Experts of a small language model: width 256, a variant of Muon for the experts.
Below are experts of layer 4 (counted from 0) of a mixture-of-experts language model. Rows are named gate (a neuron's input weights, with its number), up (a neuron's input weights, with its number), down (a neuron's output weights, with its number) and show model dimensions 0-255. Each number is 128 + 24 x the weight over its row's rms, rounded and kept within 0 to 255. Numbers have three digits each.
Before each expert's rows: "comes before" lists some tokens at least twice as common just after its tokens as in all text; "gets" lists some tokens that make up at least twice as much of what it gets as of all text. This comes from a sample of Wikipedia text that the model never trained on. Tokens count by the router's weight.

# expert 4
comes before: "0", "9", "1", "2", "8", "6"
gets: "0", "1", "2", "9", "5", "3"
gate13:122120138123131126172120141133132103135125148165169103108130160093112126102156137125134117110119107156096135113115133144123092135094128172147143140109098116104160101106151131098180129121088138112158133142164082138109159099124171145140149123144129130132151150109128116110141153199111149102082116152120120159137165127172163133133155132089148121161126092141114165084121133111112162089143121097082163102134132147130138138082095101118092116078136093125150187141109087142113108141137139126097163139140114119133126151168107148128086096108117118107143095121118106130143161161152123093127111145156167138119053182132144106108104127129072139101123149121126105144111149119148163128099116105157123124146121068112177171146124117158115110124125108145106095120159122134144126144154106
up13:090174112103133126173129140120136161142085150108147155141161139150146172098112114151132126131144115123084098102108153102091114167117123160149115145156097135100183144122135073153152145148132132132145137123147129137095156146127148142142148101119155121134159131120113134137107123132132082132110106107108139102137176147158192125135130152116130110172137127155149216075111103127120131057124136142120158127094120125119111122121118139092155105105142096099146146149099106113142102113142116135136120113173137145103131118141104112106148141134126105144142127144156109125114133145114059092146134172150160112142134134111206148099150067107098134126127141114164131194131185140129151100106124102157147114119168096128138153134131150145129124090122125161142112125120109139138101136144135
down13:137113111135142148164125119133095129138143158126127112114121127113084096137092164103100147132087154127153157137135151188105154142152110095132167141136111089101116142112155124125123114148104111116124157153140100178170112121124107078106172131128107132147122122137111070158121166103130135125138078092129127142157109124127111164128131136167153141150151159136166119101134101100103150122156119198077103102150098113142111146120092174124175164135068164131106132161137111126100137113139119142123171112103130123122183132155135123132115157142123156118152109089150084117160135157167110108145111100108111100132100137150155145160117117138120136156144104118148148119133158144092151120086133129111123127167169098131066128141170140139106145133116159084157141157124156095110103103108124

# expert 10
comes before: "\n", " and", " The", " He", " In", " but"
gets: ",", ".", " and", ";", ")", "),"
gate13:145143125117067094111128117147129163098124062166149146165116121111141101103104165099130126143142144129123130115102098123087108066144177109114140128114153108146173121103128109166114111119128088145131166134131116127097173101133143129131124092095088136130084169116090158118148133151153140117134149088144091155131146145106091113097081164156118140156099130155109148123115134110149092123147147122117151149137112105158123118121131163126074095135153118127101148127081112122096140124156125134129179112083138131156115087101095131141127165139113136094122107126133147089127135153154109082143177158120170102100156122130090153145155127175165133119124133136130075140146125134103166135126130148164112117171162123195167142151115138157150122147125113121124148125100149136137111123115134
up13:178159086155093113106166108147087140091159117214139127128108121099131129145102128118133135133173089115116121136108138109143118093175156113104105123133102150111132104135155128104118109105131104122118149151133095139134166099127113139128102115090103127139103127116128117136148149128158150115125143125145118123140127136082101091139134184150120121130134183141100145076158161087135113135114147154131158112190117137156108131135105140111055106118142108136140137117101118112087135132137072154100184104115149113130064090114130148164126157161161118115112128177112162111134144134138104123120171125127134136142178135126147142096153095142127163130133124143157097124128112121133151152117135128145147163137154111142118140140102155152153077146137117147090144089142125127081130082169125
down13:150105128121140135128156091132115133124146138127119122076160122136140126107160078112150141154133117132131108102144114144177185150098141114103142171162125139129126154129121121075133165110096130094141103151123161185086135126168123150108145154154133169136141122112151104087141102134140119103125119110151121130154093123122129093151136134088144126155142141089126119140159109109121124091098115120108080081111080142125120174127120136130141168129126156113138177126166115106139143139137082169111126104075141105102103168139117139108126142080141141116156116099137166136093137135130146129117101120135127054118096134141112066140103138122143121107171149133161138124110121163133134125087116136125133093110152115070110151153171168102173103140153155102141132127122111140113139171183152

# expert 0
comes before: " the", " ", " a", "–", " his", " he"
gets: " by", " |", " the", " with", " in", "1"
gate6:111108155103122126158136123088127120098121131141122163119130124125124147137152157124094107144099138134104078108126122114084081181104164169133149121163119146168195106135084129091118124147157122094125109107128131150125135116090129194151176171119099135144122128057116135185163127149093152118153113147161122110134102109112112107124129134138140144153117096106129145118122117125158133102106134130135171073113170111119114110110088162155087154133146125139147118148110130106107070157075109104089130090141120155100141126118103138153126105122148113124102130151130096124107157138129145153116166155153154099087095118128175162122081109167104144080101123150139134152151117118129129150144121129134092137120129146132120184112154117085105142133127110134129145146128083115136116128141099
up6:086094133142126138147133109102151133091105097119136130130137118145153134103101134120124098112093124137110133130119147153112109163135135140150087101178125136131201138131102125107131115121128065118119107097111161103119138168113133185121191150156150120173148142085141124182101126149101150144131127153151127094160079124150111097086113156138177099158123096136121106085126108131171147096116107126116136118098148159152114114123112157123117078119152103162122126150133106113108054151155126117090111080116132185132146101117089106158134146136140133150124139129127117109101131130129142161151138151140161092089100134130141155098132128162101128071126120131140134138133138140112157112113111123110117134123189127192101166108146101119090121120133114149118152138140136131135174120154132
down6:139114136111126168181129169123077186137158122102139111121120132107126119116133145108157073140080171141203092125139084135128149116150168089137108140154149138165106178117134113112140164153162142095161143159157114117106133074130113076146104126127134085156126092131117136147136139103126167127117109111097118136092144136133155147084143121135161128160168112150132168105139172138107151132144101134072170110151138122140159170149124118121136161141122130148147142124144156124148189109155121157130131134162190121126100114163098137138109144140131151125134129113158104127144123125155144134154101102198131121137136113144168105147138149119193134105132095138122147135113147135154100074170133117098147153117126123125110150102136105134110139132112123122145122116137106133117132120097115